Experts of a small language model.
Size: 12 layers, 159M parameters.
Below are experts of layer 6 (counted from 0) of a mixture-of-experts language model. Rows are named router (the router's row for the expert), down (a neuron's output weights, with its number) and show model dimensions 288-383. Each number is 500 + 50 x the weight over its row's rms, rounded and kept within 0 to 999. Numbers have three digits each.
Before each expert's rows: "comes before" lists some tokens at least twice as common just after its tokens as in all text. This comes from a sample of Wikipedia text that the model never trained on. Tokens count by the router's weight.

# expert 70
comes before: " ", " and", " which", " but", " a", " with"
router:508429641522542507446500578447473460433512546462500533516493412394489572498514414504441440436505474416485567539575549520456503510532549498519533465471367576401533532482532555515579458474479546487571531537481482453518537409571507432398433547546604471470482404542490425521431561441447481453
down0:603497548472452459586463523519457460438458576473472499558550401523492459529578486554498515542520541568436584476477477485467608385475520389457465555536474611489529385510489426514439447456451569442566475414577597504478494533537459465549480448496555512487471522408466504542496489434577510516
down1:470516498468518531538506547485450406481445445538546475425435400574475514471487448513510481467515456441526558565442444456626524474540487450561586567487492538493532534425468466418503530471549520477554541517535561435522466477532552427468546480476473510588522442572515389458467529545556545522
down2:450510537455531420519476447449518540536523618438453631500511493516453546505632480432421517473614447485509495553519508450403539502515428506555471517457500489505528483495562487526480455489490453468554496478449540469548470482489536470555538563527465583527479452476512513437425542444545436522
down3:548401467512506449462463576453519476532551495507517527528539491474434528419570498559434466434493465600513456584491503416535501561474422478613474475535517455443496413555428622559385478459475508451530463534579554523486500486454444462420497466581581428467415527556495516432526432499481505541
down4:579475510457521492562444439551551528573488514590537560444448517528458464465525515416457488454466440497536432449528612526532495580455540531458532534534444451482548333462487462574453431506584436433472426464467509441501577569562554518541565506445510546554549374489442536535451504536487480446
down5:525430456571561495512490539457518445487552477419489475546451514456474480485579523467465419535472546594527509661431460502548478395486512507479482371518472470479566570500550538530471481488496508463530493528575458539480456458480517543550484572469565474456509447550519533490549483452453473555
down6:457488543570529546583456500474520513623470486490462541503461556483484468470496592572498554462513479602566435497482492537537531561485559465595461514471448473520517577512456499529477427570570459431466559495549485546567472478457559471535512526518468511598531626506469474512564455447463458454
down7:434438469545607446590477516496453509593524542515434523559537499573419444421523536518500564524559545569515504431517462443449528498530408565543555504541529533449514566512502559421503498510456462447474497544499420444491521411482544502477573512551506489472505502470431520526452495483613543538
down8:588542506552499527537472482546424587519509460517392483531534429506564458567568466521513506431448557484525513472565501481522476508512510484492506447513537517504474536446494433577501476431479615490499404389389494591496522524390443405421537486515615433560475564470439509474462452485447547530
down9:591479513371443541424392531524523589433429441526494517453456469458541504517515477496482509493494518517486496541468529482517475453505473534503523448431534526474467509573564490474568572554488553572486453465465558553522536547593548558536628530478417561524531570505509491513494602520486468497
down10:525466528430490579443489491513462445542454463436461501647504538565535560423455490554531569580464505555469478484433525476445453469523501543448422511453543472513505461505486525496459577523461520483636534429527456410552476575356544533471448495600452462528512503582536439453406547453565530538
down11:507452550569532508522446474543525441592544421459476404550485560403500519581510382461475498479406485514596509504536412496522465485592498539457514608593427516565451608481562475535458518564500468491436474588604539551417522493393462485555460427551549554513519552515543581487513431587527481474
down12:573480524551550486503501490517480458586507489498449498542459463544541534439590445553523513376453412543453378516565453486442495433435388535463448442483533516469522566478484536477452579440461571594507456519490450543450536560485524442463498432497500527513633465412530479441474611478567504515
down13:529518484496532463504455565484529494407476467440542464433457537510469458493538517470556550521432466539499530537516586525592461490457535427471495535530450537413493569492455549637460464523571465543428461523505488496548516496512499522391455550394572561512453515415395512548418537512479458483
down14:480463564444452503506530487534441484494523461575476469457591567551606557558488538470507576488537552484464529524513619497457514437443508558476440516569515571510475459437482443477482469485512512522535497533561485486408477595447522523494491486517513481502497445503439475519587529651479568477
down15:451512577511563486494480504502432551460526484475554500516503532512572511554479442494514497563442456443458540447503379514554463537496521488462492477524484457513535515541432462522475531549387548470454514519460521453536493515504591470512498508452522580562602520559529580466566559540486619552
down16:463553496477526338504497486547488485491574521502557457613482551472592463480564377460383473462516448470589516417505444544527521495495484459476389539493458576386580513562398503467511564500455524534491498516513497433488464389545508530523509511503424588467584482519453472629521527461458461440
down17:538496440543446421575447565520442481496485592483496509607442493431509538469480489535508504522475455455549415461503390556564496422569509550435534493481434506512496471442538517552638588448588451417522439541483485497524560585515541512468556460499513565447555417544512469492574488463546510420
down18:462520451503493462456437530541470471537516533494523487473458547442432536484445533431529523461533453610573519446427495515571506472434576590542526438484532581519590349456425442487475428461440435504477514550541486474408411546416550486616480325471433459531457597471471596516558485582509384541
down19:478499460522460500426495476543491524508541410467590542487488542566487458412426408484506515555481541478496456480598504530471510457488513493559523452549407434533504552501457532466554488485485539494496482417470468523477461577502505489436477448544461533443512547549485563477469430410567444485
down20:437479457500496506510555538553452581506483500533547431450447510649480497529425434459471504531462404576495451577560519418599551509501484527533533398556503457548465548537496401481489508512467461430553523503444535493599539535562600480533445525525441539540464563495470522415521366495565434532
down21:510496497413472474532497442505597522489577507531586418506490508471579502458477450587564505443479440414510463542508488510526537564455466597488529504438461466466468409435410511521551563575467497474486539519426531536463464565435437447451417531465527502467522528536417623535562566491473506492
down22:568500404538490514497484533512603575445378402563493465503468623468517483477412424560417512523534543508555525511497478511428465508443536536448479538412513484493451485492478443437524466537483498524522541405487518554441577511569536468473452501521491502544446428441527501484495501433501444542
down23:411503543469549553502523477570483608373441495450438523510495591482505401523577493482500492545497491481566484584474497485398491470541490456451470388513524550504517500530414420534459598448527487476456471495539497509469490421500422510452514478475539608450564458446490550477572527532509498479
down24:518495499511445531498477495483524526560528566384621619451521419501507500578452516590464575555556482549489476504479521488484494447469522428437501576518475506528527510696490459579595443540498441582466457583500491463518495466545555557444526443518536566504510487508537587408495454491559422519
down25:450490403460471607552499567547543505526576499483493501528589508492596481475613419581501538495414547488535514527505564525528533515524527436489541530580498530552468482515517502495489516385428522503481554436523493433451513481500557512546488488487489631531463511516423504566508525633458392457
down26:527445456514561565547478526501522511440427479495486439463511513400503412543464566491463475492560601488496475520482560444508459560494520488486506597489534531543477622508506530595497671526549503545434538493512581410512502509497497553496515422507443561517509504521492525395583612461532462543
down27:519539450471543511484506604440455484511611543586555509522468537423556510544493488472506463502435514524537472505524456513529484540563582576495495410543524565471501448547509571465502587544489432446438574503459598400468520447507481523394515484497500508463491529432475501525474487468511551475
down28:452529487486491527533491492467519560565446520401402471549476578568460520499615492499469447467461429486438560417513411417461504561570491482518407567463532446595454457436532494463482548517561453423528462491535472438504427538521487497484436443482473523524476511474459438430498473458571465518
down29:526462524523545559580528496505500526543520563393485426544474556431393611539444414539462475498517462579506566538412439436559518527496486514487458604457457556490477537503504569485461470496494461433434493472543516546467552515550445544511564489464529523513517435474503463457512478526509451575
down30:453541404427460489566451503633543412547571461520458573600548608456487509536450464530424489602515436515515459495540555413419577483497450365464501546555600473483456496500584559536460434537443517536519495472503515487484552404523452555548543496572528488611655539478449459562547542560437530449
down31:417537534498480497460508494639517506542448549562612466476515493482505429487596498466575511535450436504467565455463474585472432551534392507566531542592502502586521421436588435485429496480490513445481567517590485457545470505444426467416507496483544546588487467435549483556495455609505510425
down32:544451436444500516499465514478522520590440440479475422516478490525488545468496577476490472476495457475502478511508469473421475532490537405586508403461562462464532447480458527405445478509407412516455461517492635547473524533509473441437550534487538460400486494512479564504394503469525449463
down33:511475473498499493458446482420442449569568630523557456584476438552503509486569474455466481444463624503596513554460529453566505495511518530464514509489559448438484495570542457538465498393482458519475532514498443554509424479463553502446468505566480544561530482471448511390492516439552534487
down34:480438537510551484484507503482554549494427450477467610473486531474518429480480510537478495541395549527470477508549448577506499521467346565441560517485511498513450516433445595539578496541510519413523450513506614515514507582565512498574466454473472368560514485580437456453576398522463566557
down35:541573486583471525469559477478514605448595514569581499539512537540509527448467513540518554486463512433487500409537489561536462539434541536477541436473432522491550484401464392498474589424491521526533545590598581477466562513495498424594431503536510426448452575475490488537485543447552539552
down36:549525420454461511525513522466525486502570472463493563455475406517462456501539451443486535493496647537457500337523530535530439473524497493418472419536533530494471450595496422575483545597535485461589472539454571574472433518539393528559474469507571453531393512503532506554446474631644425541
down37:402460580544512482533539510613488465428524590425607512551481452494535470494511503599518500553494526426469436523518497392540514410530532488433519489492477518414535476483518413523483552536473517598367432470508514579447586594464528528513541490488521443535443476430535524513497449531519455480
down38:514448460521425519395507461536440497514488587551523521489538410441496478490534549483403494525578470564393575379534512525485508518459537521482497469447601492522516455506455502426525579471478467615532620398464509455458582449471448425479447450512534440549472543567372470509460586481477502567
down39:484541551490494501450471477505507497526485533393560498481453537512532616556548449479534567487526357530537524512553470472637517483461521514593534550438435441440443503498596520597492509495549506439422456513382511513444508545455570475392468641516490575461549503531564497580439512423532510535
down40:563490479535466499512526463544436478460539435527481471532527521503482515495497524519494478488538583538479539579472528474585466471572556497560435471534445545461498530471462421482460616564483442588457539534548485573537476502589431508588505416485463572564475474466521560491556450493459500489
down41:642566545544430501526588505493443539488503462486405556581501588548466385515460350414590525619481505465446413433457423449533496514496508527455584501474512437510576522531382503451533493535525545510479531554515425528475563404482478538490478533614487533545471503445493532510645556583505419444
down42:473557520527480541472465519603525530451438501541585386468503600529507435459468470527506504463473519452498423509580449566424431524462506490393513530494521521549540508492492470583516494528469451466546558502449514451448461560507542540551549568522429481538581445575429562441565499516532483523
down43:591523475510517509479499585456529565497460429462452486522553513597517528439473520448468428570456395413522486461486529474540550432608489504535574451475456405488554424562448497499497525489394534582487538484431538485461468533469431416534499514446516508512422509487489506535602568544498377550
down44:571442429538446497552489458470570521513571441555574560489486491421465527487481530526439461490483531490488433497409548560479486566541506591422456459471525454561411423488530474447460476500450485424501449521533489464515512489620496499473574566556425476472514507493504491497441536401536531523
down45:431397521507476486545519501583418489487558548434564519542470462575496547532573538604456532516546507556463416485500512516477460561518375424515525512466488524427429551629528618402530575452579594510512494442417541456516513452464520572489460529479549499446506463510570492447477445453485520483

# expert 19
comes before: " and", " which", " but", " who", " a", " including"
router:434435582567470447468501544443518582514453508444348446567465399385483529581431397471482528506559457480536511536545493445450478489511555498392538464426480456503452558518547491610564489535525479473538508533472513524572512450457496441405479607494522554525476488528426505491571543487542538566
down0:473538461555465530534464484578533481488599428569585510513453453496426614615412556463526494505502509454514499395448534479517460521479534486406510483513504450496527500494581577516546504450456441587445541501483505482431536448588502485597541499444474508454457526499415603558543474411490489501
down1:493531524495378570416473528540541507532501515581549446597496484650548500514531510559565505606477585479446410516425467577551565544502553380466475534474602536444549521507485474507535609450496407558452482558452495468549564402438471527419494465455514443429513494548585534510492545467521405429
down2:566554494446484499451450472489540446517454480507507488475369539499549471484463477475511483430423505432557441478421475429463561490492449532514573627472525476502468437536430587489420470551402452454456574552538527448617483520473481493422512560534497554503540450383423544594440583554506331487
down3:401409515470461485410452538434420522496511437480555572472462533562583507471532507471576528519499451519515490456573483557474521511524490468384507508474463542433421496436619601571551368478444465504516507470471556529505445461511465633477500555424525456493417517506597498515499425583465454588
down4:457531509531532465526496556550441418495475493495600506543498607538493574494461424445445451499446564473533584556452478505545444502499563496502453483481483554397530560511456476553538482544497491565495482432418486471453560404560480474421445493502535463536497587488519577540517554462503519527
down5:603543564439492508443497540469620422427510386377482542474539522483495469408439546466471451560536548479496456485465534414568511578524485490464417580476408589507488397544459516531405501409509548531453523545469492519487485450608433541485570441513467515493565514491514481474478503456552489514
down6:511417523471570466454510439431477569494517546519506476489411525479484526543525589526399590408533533436543465521530464473557572446549511631542319446522545554528501540593520597624481515466420527418457537520518564487583559526525514565529515559514519471482581548539520510485565578511592554467
down7:556535485519522525560567619475507534457525448523419463595429525502491518521530540517532524479427585539527445513598496492620450512452427575506383640535429502416456551474542565468553444527460434525572478470507458533547501562624546466571524414450495590449492544470419523552494487566524582562
down8:529511499520527530519515428469467542487551497494464416462422500491490514417561470482500463574486623592433531462472452423402510571463565466554483525506552473515513504528456492532647475481464460526546491532519617586570541568473448547444384437504539552546500499391429578593555502445488446481
down9:533444603555520538570506548603560518451444416533552544576555615496520496534483484506471527553443553487543530542494474354533528538486510486509569537514537481531505491517493485494475514473600491509456573512549461534423431543581492466441436511575530446463553468508525483439605487517466457477
down10:531501527492567544499488447587531461582527553399520467519486477546500481472591471508536406497517447440518485492442462475563554562486514542407529481488443452494459608445443406426560506430357484489485552487421568509493452535516453569526529469610506584511515554454460500513511468509537515486
down11:440537495551507546467470425531506465436459516510427512519489458495453469427515489574442501480501524478520528499462536528526416569460486515468404499523524466546414612406526485593488602507495464518576500540532564361433512565486524522527495572497529453410486440609462474532439500483480530523
down12:461530527530490510495515528534443438536535431510459471540569592516562464437477531429488378559488517486450556509403406480587401457540470485561505467486482522635450502510446517453526517465554477605534444488550454615561524522475363494553524457534476489568521578512491517461583439436551538484
down13:502500628455466524606511478497588538513524511434451413431477497465469506483432524503551538464506538558560445483499558395491578428463579516549444567495530460486480501586431479427483457518468520520452516480492487452444439507588475383473467371550483487527414455558517474513524483437458492549
down14:451488392388542507548576496499512520474450466470536472430579410491455477581490561456461471510540528482471534481473535506510443542456603484468502514497501488529477492558444578460470382507579514513472498407485424483495524482490474528619469429558538596527434483449449461454522530549493608471
down15:532491514570442408643523524507546546486474520426493451484520532443500459466442405444566504580470539544454503531425493503613483596494431501482392537506595525527546514560475497469522447504463499566482471516467435477505591560507443503450462521563545455507495528416449492563575506459418416453
down16:547533488515496508576504513536551449543450516503501523478503428564495501464596560418505533493377510579531497488559505517510495518518548408509486531447543447491534431462459375518439432407541514500384466412449513540472444501512526466474489522551490461534445469497489517486475545509497423423
down17:491519504604639496481489588471508434521501503403503603569538495596462437557538557470462477415540379529399475475493501534363470503506492519513564501502557481508536463484510597390498493568540412489458501538512454482456521510535541493419457605417421363448426555557555551566473526508533400378
down18:504480436453426490487467370519505515476518501480552555461530507495469461559449551459411583470432467460510504479565552522600532500461497495476494562446438572516554533437519510561545469621492574421590464498475480563431541427523523479569574560581527471570468401503463505482537533417504546595
down19:445541569507491530469505433537532521462469540488512512513536524393345386656539530522567510511469511380501498549519585466513482528582656507494540630537470589518499390503546455532499523486538420472479519465505535480618468523486477444524484507442485484541491458418468539496503523471425594449
down20:544479491442522512548523497450465474478528469507516478432498484514426577575475453561516569493618518488581566502588592492487509461511538510559549526521407450530492518522521475514519473507449395513538491481500434486616483521528549352553393552487527527487453410534569504445466532513485534498
down21:545557544585531539496517638459487462558508440517530509428490528484496540490534525448539521586515442593533575509521495566532443561511451484412518475540501480485394553528530533600568484466433413526542549520457611460584521469531519529457516487450494571598440409546530443471541547531538480525
down22:471459467508505491533487521454502498422478509612631510505498425458442563578558486460508453517480496488523448507490497549422480489456549467446546539544536599434546497583496611519488466501482440444501462496543533468438489484572680548381530501473518434468532488457524576542425611406479486501
down23:562485550566414451446513526459471543526544580439510502494617584508499508538547467488534451518548516547517534473447507558545527532576440520535618529519454494421457514533540412428459497480552438490529555530517478516498468531428595516507441497516488546489582524612525514484504471470491528467
down24:483516492481403556521460442468557493456457488459461521453511504522452459611424494507517549480524554492539472409481544550522455520512642443474507457554435543603571443517494495427538563505489534450477521503546492405576488446510485448515374422511483533413460499519490468463580548537448480471
down25:426520519476573547513600488519555471453464504551505475560477458529484537402520538469498500532521461570553557531493555452474464499526449533457635526464503548494513555488485484574397547476458485528485542414518567473428546489576468449554528455403490489606493606469489480439469439480500437453
down26:474545401457457520376535527486446468537473454432505490481485451445495534430527550596564486518380463425550501469396492475445499493439560546557518575549429454525534536506572519516496510513513507538522446482513510535557472440546441422501583557535497589466466499410567536587505471478447376513
down27:458490481507520532555582526400459496492451532463488453527471525531492444497596545456455462478513490571499577496563456431475545439559429465589472496626565450438451492509438559518480560534395563417569543533463416592466547500520486447444414507526565501498467578552597414488477518571473520486
down28:602574478449505481564482446422470593553531543496546443500415553576534558506483458413455596534493598521484540400434515497614595567444448474621484570509536499441508446552476521474551459471587469501444553478417555543622478517439380465494437474537494458515556626439489469408452471452508446471
down29:422452487495584402468475513432449538519521502543520500566452556434442519505534475504441509515453466543486457475360489506529415524571491589526485451457506527503447514542450530451524465448453453433485577407393544493453610465490496464478512531415495488486535557484489499509558501484515511508
down30:492574476511491466454548482610458536616648509537516462400471444517502606499523561578562407644470514455467497449398499564478493590504529530471591516519529483490604499483532439498492601512448524510602506479522465601524427443481462431476467417443497537467466505525511478478481510612564450534
down31:472443489563518439497474485572562486548513460532485414438483495571478475576493471523482453554522567502491442519523474584375413535600518460544553497432477530480476539443595578417518544438579471472387554545574550564437586453538515565517523523411479523517531489513504582520539526527494494441
down32:516530519568466521464470505498518488403573520442445397592530569561461513406402470401472494652523507532543585538597474457541427517480471407465645529446496519586428510485477530491458478488491437504590577431513486534439586509479448453463453549493506559492521511564455470525513436530487487543
down33:458525595547580489527546487483534537404544461457587500516416490485611495595446413481435418471469458494443516589504501515511463442548515486531465581508456483423507492581510554413530526549512506549537606558569510390508550529494526602501495516465454570415602478572484510481504536530539434529
down34:505566531555450464433533534533545493442438443513567501471490496510447456445521556551633472454474572511513505533439512539481458550480598448493490565481495500480499490464426475574504548535513536604537484555596478486523531496512519507512478472465532483398472490440540485475492448456481472552
down35:460558526578510475535467455508495499599431583526528470490500394445586522477485533433469498555477584497615453444523564527480505504508494545528485431507480508455519440487541600448584482514512422610538443539440441524441536496403492480467473446494455439498484564450418538498484501476474461459
down36:515516446408458430448458466461416460403490518478518478545456445495569477543445564364493601497456534499466527502502507369479489570484485513510393547560515522518490436520511470488496553494562435523555421507430490511532503472499603523466468526468602515422437530483391474474484534549502513468
down37:394563497439498492549548520397500474502434585545488509478569503484574446426477492487521464458475444513415570501514490573556500485524540526558373475486495496470484450508482543557471499493575491365570467595538500503459446564539474480525445529520525490484391538515524512543441460585532522518
down38:455527488429507373491495449528519506399500457490513512426549450518500534524457569490401486458495500522503358491517396452429471357454538480551479459407459575535521556476523546517496512483487545526452496430551493552585466448477601555545494579424499423437503539600447457451493442497505482468
down39:464499410535499479390557454550525469570537536494551425527496448504513449474508456482553438511510547476451492521468410425507413503470495517545497418460396509543505487505488454523524476500383571372519566458529388432429445515496634473493481451447479398537461479512548593547448476407487616428
down40:582485483486531503484487495484566566561500466540435450547453511492543583418473497479492503538575427537528550447493502516503518517463495497465578527384463525550486448517434485461487484592481453508603550504484496573560613482530491509517424510514478467529515517525454462497403520571341491510
down41:494533542541542499513455488550499563537531526529491478541463485561466525445533555515529478478509435513577450439525414486430521510498564488458496496496532499516479487455549513409403505526419533442538478432547521598494452470572396498521484471477541528505480437596532458548351518516536490508
down42:498520392593472396480385511452492616452473516503533565536503524630458516448464509497470541529464498517533509523528526544549419546535432374494426507507491528513449520531489453564551462482532547518530528505486532547587515465533439509536465592329484466590527492425554544497592456466467533465
down43:491446521578532462477444427500454563494555503566548538488414566489487470553490481473464482468494485535428478536537481556466542543581426475583538437512526455488462477499506459578554496498459450510539497574434467440447444545471479428555583641493537434438574542461455565504498432507531507510
down44:451490402498454518498413557442420465486501529554559493397460548555474469421489491489444492477475523505545510421514575577511509584584526525502543476465507500431563466532536474629463564484426365518555473472416583493459514461460460518431398459518521469501518627517459497591428493542511425500
down45:477501428448461579491417558596492430489502490463468575620504472525456534419514463476570556431433504454462531499553444475525517454557381500458485462492381568483499417485564455489531513518540440537521458571437427577554480481549490502494592583521546526559468587566449479430512428433508432477

# expert 55
comes before: " and", " which", " but", " the", " who", " where"
router:458570472499464450377384482538480515476526499415513439456508517438516470519491475417538439543588555571432475500577451463577526568630513534546524440535449449505477529479526469575630593475491525554497472388493459549467489491485454440433492554529451538521505453578445535407537517575587583568
down0:572424472411427502537499544554444461430586492514522539524460549530486482509520600517483550508429535413476546498457472413520441486486486538524533448509430406534536459438496553518479439576541426514509442503524477533567449482507565426672436451454514460446478464484514533412510440579464508436
down1:535394521443468504635510436484455515540582492469554486429613536447422508551524488531528372445517497532474514475492519469451457458495598472473447580522527454551454553588466410541423447480491612513471584529586468499567435452615570468453558504440493562518576466516464580507492516490476445460
down2:535455541553479472518496535437537546494499525502512461464536515529584490508536604486543470461430590565495421487518562481564499523474514535498573481452528509378529457519568552430468531447556573551533488455552422498524457473465546491467524614462578517415522458467541429492513463585497404509
down3:471500492469586525551470538437502473440469584457524534524498473391437457455485480447458510477548499367496433512565535453496485473478503440487542490547511549477483430483511509415578505508505447449509517438519570640469515532442574640458453536466459520594541453459475510509506548443510499531
down4:460522403551541520506388512433482448399450484467504463511422488589430540471488511569544489473504465528504498526521543507385402498472573418551506537440465580567495538472516504506509445488500436529495498527478497509510572493529532407467516346623467506490521530492576374504476532468604472436
down5:479442502396499490502437441485633544472411457531377527482535552500447505539502534432509446486540547534509555476517537431557497565575481476499514549453549478451415499590435467491475425480475494442483522540472493499450596456540448581506422542536532471535461443404480616483510436499477441617
down6:589487511543434545569446449549456532459443524494419444506462519519495483612442447485468509442470483424475426492485563443510508462510511447567477525555533536542512436571436481497513529520625494529425458492520578539481463480512482475392603462657509475495430442507546520468574481515395502552
down7:551497591510445521528416503442499461498487475479535494525505494424468467440507510564514480517522532497538507560523482452417557477520599450553468530548533449536487497535469532474452578466432560623530493492532457438491498402526512504522480434496511479517528397568568471472376553522512525436
down8:502432464496497532561533523398387497365554623501509537524485566522511584536519511384401507456421513531488508407501490504505504496547453406429496472503523371543509505422445545477483543518567389602528491504440471504515458477501487529532438447530483458510516485497583534491492535462520502502
down9:485452540496545546408444473490553539559407484442526490452519518452570493491487399517514384477510501504523457530523522495455474421452503532524484461433538477592559410452415492500525501388544491497461540506428492512474472632449562488566565529545481530461589466549410441488530528464478448471
down10:416421522526511520529494589536479495401477465490531586482464553438469431519518419546483413452449438574486483488472552486483479450449511493558576581629497470549464390478467627529362547547408380492472538503540495476463557408525511513461556518427492502455482460532499514541503412549547537526
down11:504512385583529470523518448498503498487493537419424571493351413525497442426487447495527525476450559537432512486534437527476485452567440378472522570431524432544527586426454507510620532495432515513416527475455488502501381449536508496535497576499448360447485500524526431518385560530511529484
down12:445452535442565525548528509566511529528482420467470479551453466542458476462471543412434423481499448488450602508526475443469478459481440458588586439562446535482468539525465578428462436427552446505467460540542462566456469501507519505473539481462528505525456523492442479463495425480526509479
down13:514411482501449445425572481502516433468506491463491509487441538398501534576468501429532516452480521456492465512491480443517504531460618492493526495493519521392543469453562525538548563463519485533471562483443473501435579446452509394417527411503434520426581466525434464466536600475449588516
down14:471550459537582535424523508533488512449533521477478494548455484509479602584524425434413552503551542509518487472446541474464458521569563467556510558442546445517409500488448372529440446528501476476561477503579457593414522493593568475491508542497526432548486573437536422467572531462465485369
down15:424347474624601535443506428546517656485543521472485459538446464497573540459463356482448588467486478415553532569494480498426492449466483559502451425506465491507430506510526533548536521585551432470479523537436403534429564560482471471539495468409483398442481498481510587411530405532491551445
down16:431468525515448495459482528455459394535393469406378457529510476464553574547500515489424482579487510391487475575360560484431563456463457544574541590588592484566401503541543543536487489523465521502606501426502476494463490459492515529530502396473552492514478504480583558480486480503464460492
down17:452519490622464526485494464613627514562496586483443562555523443567555499493432517555552467480519508546521483505388411534507489488598443542484499429446507509520532521538451549573530443493465490552423544455579451473475402417473462524490380433542506425491452561509519547558503442462548420466
down18:522512479598490516445488475515477542530415636461506500516440539446482527447472480508474525561555447469495402501496516458624461591480412503515530466452498569538464463528457611511516509570480561512559493546499422416518443547431453514425469478492511510491411582582560523515528436491506530503
down19:500554525477387479514523510559483394460426458484491522495463461497479442503459484479527402477451534452506481450411469496452548489616563522519503481463446473574476445447489414536514501448505511510523534567542537538477460540479482549460464536524481480451493590415541499536441521545469338473
down20:577436476443517469577451466512522538496485485507490553420526536498463601558546538517494529500566474583473451507561534549538544489542542502487513435514473461464551545576476512574438484500456495470502463529523482392521488442389512472453574457600448566524446514557442476478511521495569452513
down21:583521459684516501509548518524465532450528448470502562481521416517447487510515500575512526487552507487396523503540518556502538495512443531542564404519426498495478450398462382539519544508460472473542499461567518443487532485556443475608426560482553444581493557521493489641533570461535555538
down22:494423494522505429488505538505499539620562437533614503484526429492541472586509470498407546599516551517457521529485432549507508578453466472553464511568562524558579513502534489572389489570502497565452571513510546547471479507472487501446502499463495525495524389563551548471436529419382476518
down23:471459497547441502454474526422524578469485404526451417505507514483522592456479466490482556565572525567550460497445539497502508473516572470504516502536537481513570536493476529417514428523482506457482487403478489569447443439521535598615466380466530487572543474497547476409564472514573522537
down24:421504429519469509506636538519454463487538545452498506535582516434515471496398439396488508421532363544536462528498408536500469443560523494504517560561554522533496455538568544580500434538425481497423570514429538533533541498521475534506496510470574463450511439523620503564474462491394557583
down25:514502568559514394543413537436520503495551430502516604461481533478625550446445568450511459548464471435574495452553559455548424404605476506473584581537472546532427542525444546545488507466502528510538515504513481572453588450450490470548520477412518528463580499513505487416540519482537506511
down26:450509493474530605443424541529523567567529520562421509606419464475530516428574438478472548522561463549528453475559523493531480478514450487501535410493425584471511554529589417438486500488414522558520516495444574418527532579564550498435500519569434542475540540412450507499515511443550506465
down27:514449506508523438415584470449458492483490536508504453502542514498525543558467461474487459449572497485491600501538491495523547449493451546394539435520507452540459530477520510537448421499509534570473480432418514493487442481445569484608519541614477467487523557532487563594528445497528513523
down28:491524564416585509549404442603540507517478424472585490523496608579495546550463565490544536523500582551592490485546479550520547516568513470506546459553518496509513541602526459522558541494515470519466541586484526436583523416477417411445435458530484520479461497514455451494440445479574387538
down29:585455463457457478555533400465422512458415488450548481490548595425482473390525451434449414506492510447500488516518505417482473500566534423516563468535517492607564505475463445488535463538512497476485572457515503485482468352485493464501508556521487496515483474431462464484499464504472526429
down30:548523537551526474449503557444503491458490493493520555503516506395402467525475494447580530437448495450468474462515439412522547442506562578440481491470532450503378551524419540511471535433544482439492491513568472556529542543459517521521507550564533517485563441496451507479434458505537438495
down31:470445477473471514515374447511496548449520513529433524604564552539424552618463547497529470538531607501577576523409532438528476498477500434497376486444543456420471487575487532537532424568487471501460516481526474534525553548528558559533549477498480580425391454508481490484553385490444499525
down32:544456516500436507553521514541455520501596445594496517509539508466482444501476524430530407504467440529536515496502510481367516424448445560415435550522503569470518486440488465471623535496537650485487549458561382482560534575503479564456541424478450616535561501531506518478449577512496529542
down33:495502429461509452440459500515489487444585438436427584506531492431458451492607418568414512538520508444446561528451421555534525522561502502445488492593525531496502361504542448501566587481551489490551432330517483580624457555542509442475503545565429530526484511409445547508480539528465460487
down34:467429521358546503524478508489503373495483533554415523568460551555549416332478442553448542490498534467531554458500535433453461483569526469438531475415603474517430514476480581579422503486515487545415461456502510593552531558425582515495520536501471501534506535429552517504542503485478533510
down35:436582544502388521528497567581432503583533500437501483529508445459449470507485445491501404567502480500492611518491466421433386540602545426500544576551499450552457492547385495466451482549540480515485438475564491602441410470564452461542561516445509464587464550546520488498517426502531452476
down36:469469370524500531492448369504519519486477390532416553517484444434476518541558543530559551605512503494491407518511501553430579488512550492495446534429467505480413425528475430477573525371540471536459531493514532517477462585530476491446526454557569434479493475568501511463639584444443604530
down37:592468483510448439560513554518578488592524389464380430457479525565486537424428523448591514450516479527520543489502541465439410523516554486483413468565485544552540547567531472404552486518498533569546479502559427424514493593543548504549510470457506475525559477459439449544417469465540565488
down38:517501524426460404522474480515551525551502477473496635475549452490527496507481476519566567484516505516593575539492518463439526511454497433525551472460554482452490476542426534516436531548437512463572433569474362461512458494530424506531474470454562464516494474485481593442539552443497489528
down39:498521431464587479557434501485501536405487464424418503517521470505476521551572492432562529484382506491505502467510532477507500494509494542529540495494593499448548489472548434533528559468429481603496518527401519537489480553442434495539471433432467534430457482435505522498462462521449632481
down40:456434502422532533510504551461428495551482491473513498523505547418561483479472506465502359532470430610612504501455664512454551549446470575514490572543498478508437464523468517682516480459489527514516498540509496466398534523426508524441484546515428511442506508424434619408619508530517485510
down41:503466496532574457464536471438518479495395501532568426535456588575531466382481449508520452493499493517484510532541556510486534492599467503404427543516542540477424583468531578405474499474418508566489548467467450600456481434449569514371432487474527416452476407572439485451545543497581547484
down42:515577481542463549492472539617505499530556505510545456458479483474510501528482479469488486466506431461635475464467516585459565470475442510559461492542477532517558434477490495487409593495450537458470497540521554492488503362546445559467490486448590479537572497501439461533400562617481498442
down43:484472454490428453476513495475529603572541401529514426416417528466553507611516532537519567618458475569489498561572454478500530435562523508489539483501500417548470498544449557501492496495448513499512516464438383534559468530561470520509458469544493509518517468503495456540433445491432541541
down44:504450523491577519560565531500464549508511505436641529491591455497548543530541422417444515518463507542513481458498499439498486477507508405568482498578569500438522551547499582501514488455534509557521534446478473582477516559505482526434537463382418416418462546451519497499520528519476521456
down45:516460518483488480458559543420464504579402537438477454374555501478525495516518465495515502481437394509418532467542482512515485456450433417565491558532423474444430463475443439499494479452451520512501547457579566492501501462581477418513486525591529490587426429537548510606458504569550482496